config = dict(
    hidden_size=192,
    balance_loss=0.000151,
    lr_router=0.00128,
    num_attention_heads=2,
    rope_fraction=1.0,
    qk_norm=False,
    attn_scale=0.125,
    init_std_up=0.0264,
    beta1=0.95,
    lr_head=0.00702,
    decay_fraction=0.682,
    final_lr_fraction=0.1,
    train_tokens=504600000,
    max_steps=3850,
)
Below are experts of layer 8 (counted from 0) of a mixture-of-experts language model. Rows are named router (the router's row for the expert), down (a neuron's output weights, with its number) and show model dimensions 0-191. Each number is 128 + 24 x the weight over its row's rms, rounded and kept within 0 to 255. Numbers have three digits each.
Before each expert's rows: "raises" lists some tokens whose logits its average output raises strongly, later layers aside. This comes from a sample of Wikipedia text that the model never trained on.

# expert 23
raises: "\n", "\n\n", "\n  ", ".", "–", ","
router:166108140135155100119122142187104159061110115122141151162125118190100169119163111139118132093145095102144109119135158104110126062142123104099130121092113124143145112113094146110163128136108109111120136160150127138109122137128109127156154111136106147124166167161127133052146151123122092130133134128130175119150148127111093141134158125134114136094147131126125131150139137097104155144116141127164155187148113133116097096091092130100106136121133092139078111136106132129144145115176151108146112107126140166120115127172146115194138150128105123151154107128093129107101121120158113177
down0:104109137127068134182149139125108110093124134192122088119134129181161112125096121170131120105100149139150097126143120107107101143134097167125069123127134090099136119128136130144141138124171129111114159122134138173140114138153108128101137088109145142125113152131134125108124107170088119166107143112135159142091109122152118121132144105144150122161134134156172141159141118104141169135152192120113153165172087133129120157130161141105119114163108099133118197147147111172139144122085143101110115127144099127104122117146101118118163116173094117133148134158136145134181171127148135141
down1:132113107156143114152122147117159144122118121108148109128124097117096173095145122140154117132100137126125121163168089120087105130128093132152135090132137155096132098113117143136134122103146129125109076125148115106110081155113128094119115184177139110112169135140132129154116111118131114131153141109120167091091117082175124133125115129133141140108166106096142128125148163141108131134120076117123151115129125130123098115140108121109149132114109091165126142131128149117143128141091111096126106168076106149146129085163130189072119088183128101150153078100145135187175106095090118131
down2:147105129091155129153084160136117120132155138113123112113107143088104147173178075124103092133122127101160173088118165105110162136129107131102092153073113116144102175150184090122128149104140115096101129166058114106128089115123128133140130117146157107140070100134113107120140123137097129110121151094123096123111126178111147145122132157136109143132121133132125135105164153127135124130118098145144187128152128121154148151104079130123129089115149096162150183141119173120117153110141146130138117091127115113145160166131118145096113131103153128088133141144115110128158138116131086135
down3:107174097112126141114126125127172124148095127138132147130173187124171156113086121138160123112094170123143157107113145094112142163100086110133108157150135116121156135123111160120131112177128130078092154118110089144159122101078152160106147121112142147139107152088096065129122131106111123120137168114122130115117111091127141109137105158111096113097103147158104147112100131100117115157154099108101065152108165139134147139125144126098133118146128108084091149162157109142142090141131083142116139141110104136115137116139118134152110167138126120161109169145121125122122103063104158117
down4:110118126146169149158145109148153119136147152105118115119140118153127144128212157132110092155161104140139119075119116121114159145101108131139110163159111158124077080120116155118107143129112114138144142150115103113100142136128110173099104131101091171099123149096132159152157103147110107147095107147106178107135144155117116148160103145147119134175125102099146160139133150146112136131094124125119136065062138147117125137143116141134115141142123119131102111102121105134141140122131142146089125115160138155102145148121156166175109112124121122164076163162195106082114104118134104126
down5:103137116108151160111102142126162136074142122106103145089096141150160152157165136095110095119160101127117134070145133136124156122146102095148162143136105134157144071130118137113131109163104121117131130079111095147115130140146097124127145143188113125147131122140125143138144151142136143099119163160138078160096170146131082131175094092144144125187108118106145151137153109095140113109128119130145149127069125131125111145133109166110129172111147139125163122125168132116105134136143087135121111140163113160171145149103165122098136143129144132109088079130131140151080114076153119136
down6:144154127175153119124127095190112101137128152088098170149103094127185120140115118118153078126099139095092133136135138121135136157123111158160159156128133092161104092150135112121129129121139162114081108139128126101122122130143110107161142096142126136100141135129133149118130104100137079113170171147139106117104118121151122070054122154157111135175157127099122079088110150129102137160134065152137099103134096139144148132076171106107136125146123120129136134172128150124135147117152117162156123149100103152122123138131150151122144131152143101117100108128157098150142135122117090155
down7:131138105133131112098170159125127133163151138133111147122141112101129110114149163111105138145180163091121185137125174120119140123130111145144137123166109148072128087138120148164106092107141131162111100123169110130125103134108115097164074167126127095132131112137132116110144124102146137156124092162161127097151094155117134124107112080120140096116134131138187137110161077134079113137109133147134142174112136149084142121108142081150151164104155137151171136142107124123123134140114124152097119136115147124117130145084120134107092144131138138122103104115141095193189104137123166090
down8:138146150191113129122115118152099141146159121136136156143085069143142137191094126120145133108102145121121161150133115141135140113127166101127154082142133151116108134128134144136116141157142150122112129127148098175074120174144109127124123128145132080135163132161133103106150124144155128152155142136158167123109120085115142116092116139111195131158106106097093123147121155100131092164110078087128119151068103138128181133122088091117135123102133121124112116124141099161114157169143162157114128090134112132159136144126144111149166120097099081119135150130174129136101167118127132108
down9:113139141105141155134124131140117132140137172134151124145163152109147131126112108119138082133145111153150121145123119124137124111137112146117134140160098134151075132169111132148086125121141157139146114133113130119111160162076200134140155138124121128092100119145095142101140102116116122094155135111149145151135126133105143108094155113099116183137125111135101133142062132158048153102149105132120126132096131103136121144155158154167141104151109103154141124114100147098125107141135164118134147143150075116165096087121113135113128159146095085103183117131146127065195111131136109085
down10:123123119096204112111124147113112151105123115141154144144131140148141157176158122142130175143169128175105131102173113136166111130111140146126080134142144130086110081160143159124105117127075175134123083159094181135155123100137155098090129132111130143127127127144100100139087063119124100133134118135089122117127119128113129146121129156131136121136151126109135121086122171164110114167157170137115141154068159157113157125159137132121127091079127136170113107124169153073126152086133111125119146117176145149126123118118118124156121136089136122130124127147127111123152141141157132111
down11:142130100117146168160103151161078125102114138124130132105121127130113136105142156105125153145156141108175105162130146136106107136145103111144127103118159118139146102137113164144139118146118127128164138088132120101142107144146127118123137156130167159078143116127103137117131104113140119156131157106171093161124148124081097078109113151065087093126130142107132129109154083172123138151124166095168161148086096148109108177139173126130099119132127181122138093171140146128150088166141135127135171087137154119122112156147080142132135135145099103142122124081141157125094086107127102106
down12:102139141053105149097161168163139111121102134108096103090108130156110126140118116128103169135111110153145140179089126137155109123103151126149114117171136118124113081102169114133112149133096145137062132097153117170135154107146105157125084142176095098128159125149162166100150078140119138162135136105139154123131156129116093123120152110131135133128149128145115159122139078140128155163128124130093140147194120152122149126161154128152136113138153157129108122114106134096123117125127153141161078132146126140159169142133157118118127113126082132096072117151119091169117126118130145134
down13:136090126100178146112135122134106133106112161132097116108091155137102122138139100131111111124161143161079121118143132110157111098073118128096142122156108152126151108150167114151134117118122101128115120160137142114105139115119089142145123137151155091104099147099177152109140139128169109148137111112092108119132168109159181142153155146145124100163151106129145113112112096158146108151087159151124148094133144140180146155179126152123120119109126126160183121118109136093132122159120116120107154172069153159144176100132108116153124122139148102069137121122137082157101152094143140169
down14:174130107093111127160113149158148126168115172187080104132115132109121110119118117132129136112110148105165103135133199177126148097120150148121098150094147101127150146146106115122077140159125116123132153137144136109128135106130130114084103124132146200148132107117126098132153103130169127119162105113094139154083136095101121125144096132099124099137114123074161140102151088093121144130118109118103136112147125116129152142086122130163158106127127116144128124108121158146140134114090108153141169155151108118150140155169099095132159089133146074127133136160185137109136152140161155106
down15:110156130172101116147123141121119162104113161154069124116142125154124120192126165097132091116109117141148100106134107155144141136129129133117153155113095106104128111112115105130142144107145142151157107108107098160129195148105166136121142108141099097168145135099126130091142137092125168147140166111136103124092087116100124126075135112118157147120107092137074134147141126142140148089117157144120211169132139104118159091120073131113136094134139148140112129100139179150103141117136121153098155140125156122133128166145111153168124114121134138164136095169131161115137105140101133150
down16:127126122115138102110075126132127101101150138155102157117166127137104117144104147141136150164110150126120122122119105128105147143098137168112114161137130135137129145138153097141133072146115126123132095132136151135117125122147144150163179121073115146065102138136074135089137118163108126140111142116142086102124087105106173123139133156117134105160132154147099136139132149139148093123166127092122133117111127170133119154140174119101134169095147155130139143121134188146118104123104123121141118124112088078140141067096133146088161078138105140099164135103114122119090152206158128137
down17:097127124124125135134103123105101130102132108143116124136108119177120143094133172115141130123138204114139091139125157140143096115165161120143106110146107135151125141124128095100132148160100119142147147124115158140142083121136133080126121123138153173119073101109070097132099100138111114098146067123164143075116120169150144097164083139097107149137119144078153137113159151102140126112078137150131103116073114146126138090142148125140119102122110142098099157144141118112145150158161182119165133127120108159119147119129144115098113124150100147169142153091154137158155133131103131090
down18:105122146109083124146119162123133118080142169109112159166127111138138125147165133089162133122141125127117102173110117149101128133151121141127110115122126143106132113095104088104139138163157098159157111120121111142146089154116073111120113140113093133158102115112106095150134158126105163179126132170118099140179119135109156122134157129129095107089199145112113134134150110130093160123113148079130131141127118102115105073090115137087122088153138128113128160135121147130154089127144148092122142114148132103126086125148133101122145146074179089138092129127141138118145147152161069099
down19:134102157166130127092135117121145098157136128169155167156131105124125149152123117141117095122166103143160150100162160184158131154110095101164099124170121111127115095134143152183186108140136142112135111156148135119132101099173102119110087134089151100117168112097159115145098147102149077119130137117125156143104115124149132145136141151113130135110099137163118116093181123165114094104113112150110129128143163123137116124114094106177114111155114139132131131163149089109082150127107143146135109069117157091094105126142112141141147136140115101121095150126131180126144142180115107113
down20:131144113176147152162078150154102141150152127123161164155143119123194147127110162104134129109175088121136128108150124088099115098135116117121156121122125155102091132120110157128162124073196134137138085122089098122113127126138071164108115141119119102171092123133143126150127140128103109142148105167156147111120128117153114145118148151135082106139121159118130109115141151146138130118147152115074091140092113126138119121139155102147105138112123087120158135146092176118121083139119139119134102153188158131119116107168118116150139097185111113134092124121158150155107119098101109123
down21:128123113064130131155137148144144132155116121130098168103110125128175137152111110116124105129106157119184146133167121146152128093096152093132211119122168151135166116137145129095124125174148123083129114193114131147089167088143106157145122131136140135126099101127113116113160081124143122162134130119125133128135123073105143090166144151108158133100116102142143130120148132119153117161103104149166127134083128150135116126095063147136147084137114092091116117117133167149166134167111126140114132171113125151108135142109153132156109147152172082130126110136135130149124138107146154115
down22:127150130091122136145081177171110187098105141106144108102125095163081074099093140138197151146122094122115122095077128143118143103115087129152067129120130123116139108123131092112149172117147131121106120180078122101164148115109077120115102145118126169119106165122164148155161127094132099106153088100100110129147137138131153129087104102143162117163153145119126129128112133122122157127133134136133118108171137125136159136159154133125124124136124154118149124116111095163125165095113146141171156138128151108122139160168162119151139118101154110154131135154115124140134137119090124132

# expert 21
raises: "S", "P", "T", "L", "F", "G"
router:131138129131104108162111124197100110118122135126152143125106173108098101137131131123125143127134076121101124121104126134143120096116139174142128148130110141152170139124105120104178120160143117060202145113165152133133130129126095156163129096126153081096144138151163157066131128138125113123119158125148164138104123142137129148106134099130138139078164125075125165161095111064173112105145163113141125165147120147142138111119097078119125118105124135138112118156142136145129129124150148157140112079118138161149129127143095084142135102082098102120137136153115126118132152112151144162
down0:117146118127155182197102107147115095128161115121138119106128125165138128168168107147109113134122110143111124175129126149122164149115139133114139080070123152088129142158138116127147130120092138122149080140123158130113141125124098116146146149093117105124153150121133123146112182141118149119152111139155126141156145148150159105154165086127130130156134107154095106112078107113149123116128116111134099153064130109103098120137129121115122145097085162137108184114122134151100178131141150188156155140086052131104121103141120132144164142120130103141106164108121167136132149139114104105
down1:163125143108113150128134104136108112134150137165138159161129154121101140143147113145162134144130126111136119131112120108119119130145092112124117117135155192138108129136140129140154171140130108148149170108153103130110142140141115129105147102164102118117080143143142099123162140149146156115118118104145134160115115142122152113143180142118113111137149122078099091114121129136120073142019152152147103114124122137178129072167144085104115090152097147118092103103140112178119115124131166155109176128098139104178133149112151128113132153122119134140151108137144144088089164129160082147
down2:130100101122128133114116130165121140100174097129166108147151123170122147135143095141133161169118121105090170148106147134142123135121106147103101096154134116180140133118149191087119131117119158140150102081139186098129105134102100086128148103122123072130108059140147135152106107173146149124087140159152123121110114136126149100118123119100107135101123095141159145112124125086157146117115130137131126132106116140135131133118126076109143127136164158129117093150115123110127165147126103126095163125126142174153177094130111154095090182129103119148133139078130114134152155124136117181
down3:184150108116204109133135106135128112144143060184145162131142143112149124117132143121099129163086082104145126117152147160154110091151126139128132165099126137110129168146096098124133106106133091156138115156150137153080154091128115145124142088127139105139132108105158132084159152144152146104134136128132124150110136105105135153144120134124116124134142097136117138146158144099108134124148128092110127115172112139126133121109139100115121078122113098119123126083098132132134096132146128131141148137137118131099115091113134139136169155072130111114096080151129131128117148083187169211
down4:148125151125121151080127145116129174138134107161094126125093124144136121096102163098158172165122171105080124063125166112149095106121106141128112104088112145128122122142164151147153121113105130144140150105128141146151128102134093135077151137099138143145119140110148093139144120155142129129098116100135101140125126142120100077164169132158124154115146151146131126131111101088126113145117132167100081120165091126122096164126115120086125107134150108111122090062153078124150149107124117127172107126167122114103123164152162120148113178139137097139109098132170100109161152155101137134
down5:112126122139131144172135141113162143113113169107128137153106131099133126137136112135094120122150142133109110156137154145100183108076133150149141109120131144125127146102145085129104128127182112119138115152155151143129149100136103108130140101159124127151091140134109093099144127125125078113147155089146147128152133118100121093135128102073143142100115161124121129094108139122163102113089106157126138144139137132173113129105151067122107106086146120103171105128151115153092107143121122066098094192080094102145143099111135096137129164163126112124140140101152166143160107137120205124
down6:079135134141109132144145155113179057132136081107149117133114108155109156116109159120127172107164132081129132152122101150084125147125129144120113170105115051138150178115153111134113120166158119155145107138112101155116100135153140149132127096131118115112124092136129098136154130118170104126135154133121126135113110108147132215132133125116073106132134162146120113171158133152109109112130123148107159145108099128141125134121136119164138134118107160082138146131083144124152111123154150119140142054126151151131123146127129152114120118131127111150144174113150163124173137157181143119
down7:151162143148154135128111100138141130144129100131160141118128139109121123124126127148143091159114186180110132123129124164102101116125111089127159128143148129134136180136145115162070116140150119128099073168106128123114097117129129085091124105127153105138119088121159111161128115142128146077146145152135073122142101096151103063121136101119098102158085127104143170110106116144115133146123141120099122129155124108126165114142183132164115149123082095128166109083139130122090084148154152121101152074158119151124168135146109156133112111103144122135138141161144162109154124124156168149
down8:153141160104138134110097144104113071068125139139175064100145127123115114122139139113142123123125149111136129128118092134120116094118119115113113186149137145126140111116156090107146103144050099117125099124143125129133151096139155144141138140124155131129101138142150127125082115134113117161136153112123099109105125181166134054130109124128134141183120084100121129093118126142078125099130083160126113143090144104150095098153111083162162130121139139114124126124123152104117162143141172117127103189137164130088114110118157115129147122157115121121114082127089158159152123129144135137
down9:098106140125141122112128153142137136109092109149138092106105125133158103145139142155145141168106124179114132129095142168144120066099159146117138095123072112131115130135162123132143089111165106081161128154124130118142118106115103117155131091121126154159109141130116150122097151131135169154142102108131076146090136062153164141158102116135115136099096130143125113084106122133105130153139144109145139140081153143115160148113125095129122119166134156158107164090107114120143116077131125147118150127136169156158172113116097150130081081099107124144119103096172143125095163119153122176
down10:164168123154121101149087127134094126105163126080126061125111138140128133124139134133138169138122105107176103156071119114161135124131134165150138102115117126160110134115126115114133099112095126128089153109138105145090132116122140172109156078143127137133102119127105125119131130118084131154124135127137152158099106129120165096146132149080104077082158140118142120153113099118119115117147154193151180190077098146101114116119149150080162159105080160134157127123140143113163079131126158138117139158142163105136124123126142136147103115108120119099122101135104111147163134146143121139
down11:116131144110171145107137158131118127128155160106136121115134140130150121139145131139165182162132144105143109160123173168101106167146121115153161136116117118131130122112152123146141138171142135121158125117091166134169117128128112149137123131115150153124165174134101155154126096124112136118112125087136118083153148121083156159121132115162141167159100134103129139144112084174125138080193205128136128140183113115113142125164127124113118145122123155126123116053147116097139174082146130106152136074111098130134084144114147150105141110146121120117144136134092128112141135172104167111
down12:130116123118133116098096125136100076140113087131080095144116157154154105131115107205101116147119125121134123144074129146082128132136124112090065122146109131159126145078145155120130151143112137077150123101164112141130162114169138086152132112163120114112154138166125146115106129126129124139112130114120143117142104115137080163117128141147110116126122127153147144119132106137155126165103160122131127095134143142180123136119152097084171140123133114115165121144157165157157087180090113132132078158115168141145156105101129151148090139115120153118142079115124106109118074110131094114
down13:120156162138086120115142128150161130141128176132147106178107140116172120149149171131128099128119167099149108158143108149133140158136093140074164108119087140091135136109141122164136102128165091098108139177119121143123091116139106152121075101128151114120153101156151143126128099102115130129152118128128077117158138171108126137111186108164113149162118098120143095098105159133103098163141118129115102124120090150162117145087142124080158110117130136131163132133114128119115113146111120138169096100177132144101079109157132118131140148153104117103122078102162092141161154116129122116
down14:142142151113101145120121146095153118129107157137135148146143158122142109079149108113167120128139140136099151158111129141133131124124158113173158152141152127124154128143135122126105111108149124115197117110105120092103113159155107097138081122149118137129135141119135101101141119112161126114108077139176160161126127126146148086109109150112125104082144183102091115179153169134155132118173123123110117117150105175131157108103113105123174127116110121116155174117139120155152152103122089124116056031118142151124119117139128147151132138106090108144099122103148107152131167125130143122
down15:152160086123081126125119105140114127134073146167097180156152116105132119143101128152106082132153145167125114108178136181128097111122074129145163125118157117147145123129119166119111127103149131136107102121147114144093129150147141110123154152096144133111112143133139116124149164143146143151159122109126127101132086119128130122165109107110115080109106109107129098085173095172090120136169107087098155112135131126174078139098072160117152105109136142134120145144152155103149117097129144168104144136127128163122068125078153153118130145124101150156168131149151130116131129101112110120
down16:114121097111124111139124107105118109152135198133151068109145128149172140124138100109154157158148141136142139151141136168143147115124120140137107140135120135111115135121130144108089140116154131132171141140117120122144131135139137146130166100118138149125091127140131139105127118134140116120118122113116172142126117136100119119140139100148135097122122087037135114105129134127105153158155188142132160092182132120109100137124146130135114132140126169106141123158166143107120141129119108109144139001068116117146127136146085142096158102111165124157140101125163165113149082150132122112
down17:103124129158130139149124121144128146141115114095135177127062165113162141122104145162088134086155139130092111152072125155114128151123072111150149121129113157115130118117151109159075136117105139143160116113131110161121147154111173153155116126138154135119128120129135153114115164134124152159128126138119160141143124151160113121067116099168144161124132158086157103126117120111109129133113136122134119127117102109115147149147103098159100133136092113055067146095166112118171128120102121161112098142141109154144067132106109116120144173151134094105111118138109115113161136070097122154
down18:109146113137135133131135064117094157144149119112171095171154151144111117125161159091113151093111101134104148171135150165139083150103141203149153191176151144109164150098140171142138115095097127100135101125133171131136152137122070128128122109123134120136169168125139121119135123127154142136132109150149123113123128118135133127095114116115078144163137127115125127127099159111147121098110125151159107146106105107143112114123079108106087098136110128124128154144151134088117122127120132093158143161139163136127150083163140182120133136156143159103124132116132145129178071144149131129
down19:137084141059152118150151097114133137107157121170130072109143123117117138107131128112133146097118117087095159146138111107151125142110128119088101128143112194138128139147139126105141128144156126113142156130108073155113140158107116090095095109118148116165164141079147123187096124106150096079134140169109153122118149108181087139139156111132157150147145135120120108131092150128131115112137116151172113135197157119132142159141089136152121128158154171103170136147120143101131094105123115105151122116141117134143159124132120132132156108107119119140128143097120117129172186156155143125
down20:120140137160131177109106099128147100142125110136177115102160131103116142134160128147090147137116112160074105123164121150151120099137151127122134103124114136147110167126106114149131088133141180144150140182126104094157085091119193148116125138165127136106170132143149124150118136152147127102162126114148143122119113108126141129147116134154109138093070119095124175144126119129190098135155163120098121132069134154135120112111112115128172142169117111111116129134093151140115127071177135126123114106170129136107107112099145133131147097133153146089148152086093163149152119152081139137
down21:131132140157138127138142150154095101107102085132171114120084136080103138110136152116126102132152099123104115139117105123163102134120129161103142137101095151125144152130132107118111146120138102155091081157137127122134109159146168112140152135110140134126172158127126128099109175146116105152099134102172120107142126158128117100146128134141137136086139125135142158107064097068137156089163108113134114083131126120104076148120126173106180083109113115132069134089120114144106141089107103144091132190118142116159114179109159124178158142128119120117122121114136135113146136140108090146
down22:114145134132117125106124135097135144107096119165097114169118112138088182172151158143115112140146123115111138097133125110131182127130113146128152119137154137141165143108126127153142135141146135132150132114109106133141130075141115112120121109102139117124115126126144144127169135162165154112162129154130107143135157110178092113128123055137126154184135152145197167159127163138140083154149165108138132119158120144111153147111048097114152122132124136139156122116110100126078122163095143106104166108113150157142100130114195127113103114149113089139128096092137091086121134135115153114

# expert 10
raises: ", ", "; ", ".", ". ", ";", ": "
router:173132116131132103159105126118103104093125120122166166138079142103123143129108136091149169095149114096135115118162134126122122147097103163118117111144140105143147100114109120107107075146133139133126092106117099147141116113150106117101134158164139148115124129106104142102091120128130127118138154149165178127100120113075090188194147139119105128165113162117108148113068123096154121118141135166190149162152126154110127152099110138113103156170122095149131094139150150146123135092157163103097085107116132173121102110132135155198117136113114161127123122155132113124142119147115129131
down0:099128164140089118094155146130132180171106092123103105163062116144129110153105125163147111162097145124160119117091111100167107140157122116151140150126127098124155160178128114150121128124163099132168120107135130121138095151135138135129165167147124116137114117148155081124103170093132118055106129130136108139109136154114119107092106126150133114161147093171117115133113108165108123149129150161122133110166130108149176107132174137095104122155126100154109111099134152142145090129133119157148131116151154089156180124137139112093124145088114092159138129122133149165140173126155133127
down1:123106135134104141135147103115123155155127113185142127160162113131176144142147178124125167122160101123121120144103107142087170102125099174114159164151140158161130146085122174081176126118125138154154140087135096137117099118142141108137127139150112118106078128113149091169119115116114134116094100145147100142100151153130152100148138121102103111089166134138156102138166123147136129119137114108125085109147137141141178102144110072101061123148109125119120155106135110136123137151124102134132134120158127105132135089128146082094145153099138092139155127123145123150096089119091176151
down2:140138126162136114145138168135090142137143123158130146142115093144141136152128079180143152129133103117156158150132132139060128099166109127127096123089151145088075121165158130162155132119125111125097131137115132139140151161155122110118084116112119123087113121086181116112138082172134147145167167109104125125138136178165148138141117085144115141147145170116126108150142132126104134113150114115157118152134121117095132153186175095158076134112110175098129109165135140114165153121089131129138123129126171133111111146130160128120166134146101101082135130138137096145142110103141081131
down3:139179136111105131097137103078081150120138091138119119131091142136105137119126128137118123139146164137058137141114159106121125099136116116120105104127158125157120129131148113128121150134144108129164090150127108153197126103102148107130120109165113140117123111147131112076133117124129163140091113130112107127097141120112088122152123175154153109077127178088136102105087181120114129106169152122184167155132106140092168138149164111101107159144152121169125132129118130109162120150103123166155135119135116188137118106117115116134132139140146141162090111108117132156173114120084136173
down4:099156117130123131150125105117142126147107148117174153126113121108123107144155071157128154141132128132128093102116104088151135143116121152111149097109145137134113097114121078156108124081130117161133111081127119105108126121155123134132071127139133102085138137107119122090078107162147139132121150138119123121078110184141119121116079079122114111086153131156176115143153137080096114112143108139160148107137157141164094153131175124127093115168147129127139086172146094173128128145166176118100085139101114143149130110142162135141124101125107069110109086149151118126149123129104141118
down5:120151162128132182117144128138097166114169149167139131175155128132134155143160121113083171086128102154178101153152108122097137132102126126133162113175110118145115129110103099144129124185142142130150118103100159121125100142119114123165106112159104164109152153163128091115108139157167147132159128103115129139125156123110083119135103103138194136119099121126169130094127132123116140131135129152141143089127117171136118125154183150105133205116125159089137163138137148120134139155153148117082106153136148138164117107109130102177153117132106145104094124157148101113099143114127125113
down6:156128090136099106138132133102129163133107180155096079105135127139128085163167141135087132073119109124157130126176132115108154178137106104123081142118131117118159112147132121120111115118097088093165147134162108137135140138162151135132109150134117147123177137177118140069179102111167124126077138171077111160142152094121133133114122170147159136140103133142149158165131124098134121138093122112139123160126105104178120108148108154130130150124126109124128075163114120122152124118124085128145117131128069140132110125122145158104102145125092099122141150126159146149150166115146151120
down7:154122125140119131152105157156162123131090094122085105115140090113141139146141116140130160129170106066102132135109172116126115105144103109106154110145126158171125162160095143139108144103181147161119128137109132175101091144131156179168139127149129132150162149185134109097103094139144130116126125102136113102085119163137128152147130147125123096144126122141141128105135133139099101136104110158137117142131138142161100129128102144148121146164102125094103105078134134111153178155156130133117197095106134109138133123093104168106087150159161124079114120134115123150093154092127152089
down8:147161123111019131120145162121134138110094075136099107141111120138133093120120148148151132137129136105144167095098107111137106165135102148124114126129108117116126140147154128103141146152101143095127125143143124128121150179132095118135151134123150143136164109151150118094087104087167143103111167136125111120175105123154154057101115119100106136150162127181100108138106089153122122139120131125091138110061133109112108088097148123152092116108160141136137128107142130159117113159133083130102162149134162150138123119149134102147141112169123118157147119084150133089113146122140143106
down9:148135166123165122131142150135134151150110129082139153111172119108152137132164108170192108150137132074162109141140105124110110171122158084102084139104124130110131153085127090155095110085118152142143129130119104154119120136159116116116130131133127122131101116129108167155116093102142148141140106123135120177139105124130104121123102103139122103125111120084113112137111158092098140079131134149154148169087120119099184110133128142124129135144144112151127146132128133132148157140176102082174118195067167091121107135140140124116116124090117143157162130157162105128166119143102141164
down10:085125120135172109114156118140133159113105091095148111141160079117139113075148139145111120121120138078103127107167110121125088076130130129117161157131136113106142102122119132148092119135143038160109118138154101107116142118119125097166173153134118136115166120115121180119174105103132093108087113132108127125099118153131137122133125154109125174099116147140152138134134110122091130093112146094131146119130101106142134114139095129164139097121085190124152124149117145130121135102131144115160123197104155131148117169145153110110125148169139089128152142118138133132100144178114169130
down11:120131162136095128074119123088099135143116104124132141133100126141132165141135153159115134124124108163146162095121091149189113069125143116157149126188151132135135137108104100111131120157122116183160118128158142109132112092158194130116108125124120077097105114120051150159101142141073105107120152107133131119156118151178147124135125069128135126133162130130125115115130137094199137138132116150111140103093132116120150130137126112123160119094141114128106108145148108160119110157116125173110186111123141118116136136124094152147120076128171116142131113143130148133139104109104130112
down12:167143126137133168146131096112184122112128126139172142119152164111161150102127113107198176086096137127130148092123096101144130140158081139112122111121139137133133107134129117114131145145114125162164127097130143151135100161136107106087111120129132140152078091159127105171135146149116146125124159148124136125124139057108143121168126171113089103114133094075132093096096117104079137147121099143107116134095123135121129174118126104157155133106115107161134122149056150147159127097139145120129112100122107131143124109162097142116113073100116123159105115126138147099145108101132107104
down13:098102122158124160140135161139120107170124131123129145103169131146114158125121098114141118134162186096142143138116126141132129121125098123137128117136149132107106140099133102081124084147111125141135080134139089087092085091145095108137104121153123119080147067154111153094165144097094139151149104129152151094112138104102132102114155097122101122086146164196154085087107106114170130121121172129130125129153151160127140151141110166139084120111118123107123096076155110105117118129164114095095146122085130146079137119131115143123118122120130144157164145128131127127121180092135127148
down14:089125155134152121114116156098111111145134154103128125140175168136119120128147132147145154104190183139104167175144185118110157131129165133137108152147123111136150091135098139083149138154127132180111136140149123125111131161123102132141103142137153115144119129119165151120091130145112125104086145126126101110120107129125110166128110053129139136134125128128162096149123127111120179114130099127105199123169149128145138158109158188131130105174143108157088143125095135136115065123141132123093127153130116126103162111114113140103145167162133127161091124111123123138152085097116140108
down15:167068177115175091122115125149085153135123122085144116154100127128130119144105141134157126158140095105150103129122102167153128139149096130113151098152068126135129174112108177055131146106105073126090123144092131118162130101178100166156143149138160147148126109098111148169107140150127143123136105153147122138120124117103101147122113148105116173139099166125162128114127127154148138149087120106120151127113107123133150149133093099117131118156107119083147130138150134083101178139124158167142126130127117114115139115091116078121167120113146129131109166132106145134116150129150108099
down16:132136120127108140143157136149130113162113123099079147158134117121084114138109125102154163105146113171110124088189105150129129093148166192160110141130116116099116134155122141082118125110108088112136170107161113156083133080115149125098123170124179129179121151130120134165104159117115160175145131128128103137113122146143108078134056092131114109158113132135154150127153102106171113130137107130155129118127175142108089095119138134138087140116129123147105120141120105145133103147127129101151143143101086151088117139128140128129055098157117149154142145147109123139147134133134134119
down17:160111146156131105123160128113137168211131153145164115103123111093144088120142087140132166138130114133123096121139131098183159143128157105114151118082129114114133125098149144137083085115141135145099108123133155157068116054143124129138133162100153128122132105127108137120168114151141119160079130151162144139116134135122119103163104159082149115149143132124142131142161124147157117161104133133123106117144156119097136127119134123139146128142111177124137151152177099097100119097132142152198154106119113101156120173104156098181092119134136126139139131120121134146145103091136108148
down18:103123154144143115175144152114130144150119168145124139137123145141121099155136108074095121154090127158143172111163117111151088138103107071104152137114123129135119156107127123152141088152124160107132120131121134090086136101139145100118166104135127059134109130121044119078134140120160113101153116142126116160130110144101172125131141138144109157166122080115135135128145143099124134155134107131134154136095120149113155136116136128170115122131148088129128154112147147161156107137143167147088091153076101138135109096107121102141131090163145121107104132158109088170122108150180107146
down19:149120125155176152128104112130115129125093161091118128130165152131151112088115077126129156148165139103132134120138120079090105123116106134154132190141152125134130134091111118144153184146127097119111104150143138147158167066122130167068145106130179141162152110123086145174129169140121143108166102106144159145123123077125142103146122153145100141095138138122142099114117111119116120144134100131141123114148130086153165130181103135137092107109128148129104158148138135130087111145136125116152076110101127082150128112143136126109157122124116127152103141092128140120114095195106140142
down20:121110118119143111131138127110132109136078118101161171129150112137133130129149123125149141129114140139169106172073093117114121149128142150125113141119102114138131111107114138128136127149135071170102153162105105137150141134099101153133156098173144082119151112138137096099145120082193100091098097140124138143119107083122180110113124165120128149157119130135096171124115134140170134141103114145117122167115139121150148104134120153140127138153147088140161115126146173130145105124197146144098087185097075150140156110142106152117103111152115142154141140157184162156148106142144110117
down21:098140134103099109109136148127098128143137129098132084089120142184124119092139123119088150123133104098136130125110167111159130118157152137147107131139156096132168135133117147117100117090109117119092108135107110139130079111159116114101118127097127170109143169103073126122141175078141146139110151163113139130166092163115114120159160117141141166126124110146131168119162123138139147077181166104115115157084139122125115099111134116127143133128113168138134134094100147134126118100080139122147106077087151129115156137135204133117133110142125118175135072147167119141112152152155115143
down22:140132108134186106102144134106158093103066124098113100144123098150162086089115089138101168128147157090141124130085139134180158119087127159111158158144144127115169121142126151147143145127143165095126098140081116186131176134143113151136156093145120120110107105112139118151112130107115156094095113119103133147070079071115090094140112122099149125127114150110153114124133161115104095099096091129125117107169152142140125114092106151100172127152122115140098128155136106129113121125123109111147106144120104144110149141122135127134131091167133103096121116118135128135124110135138077152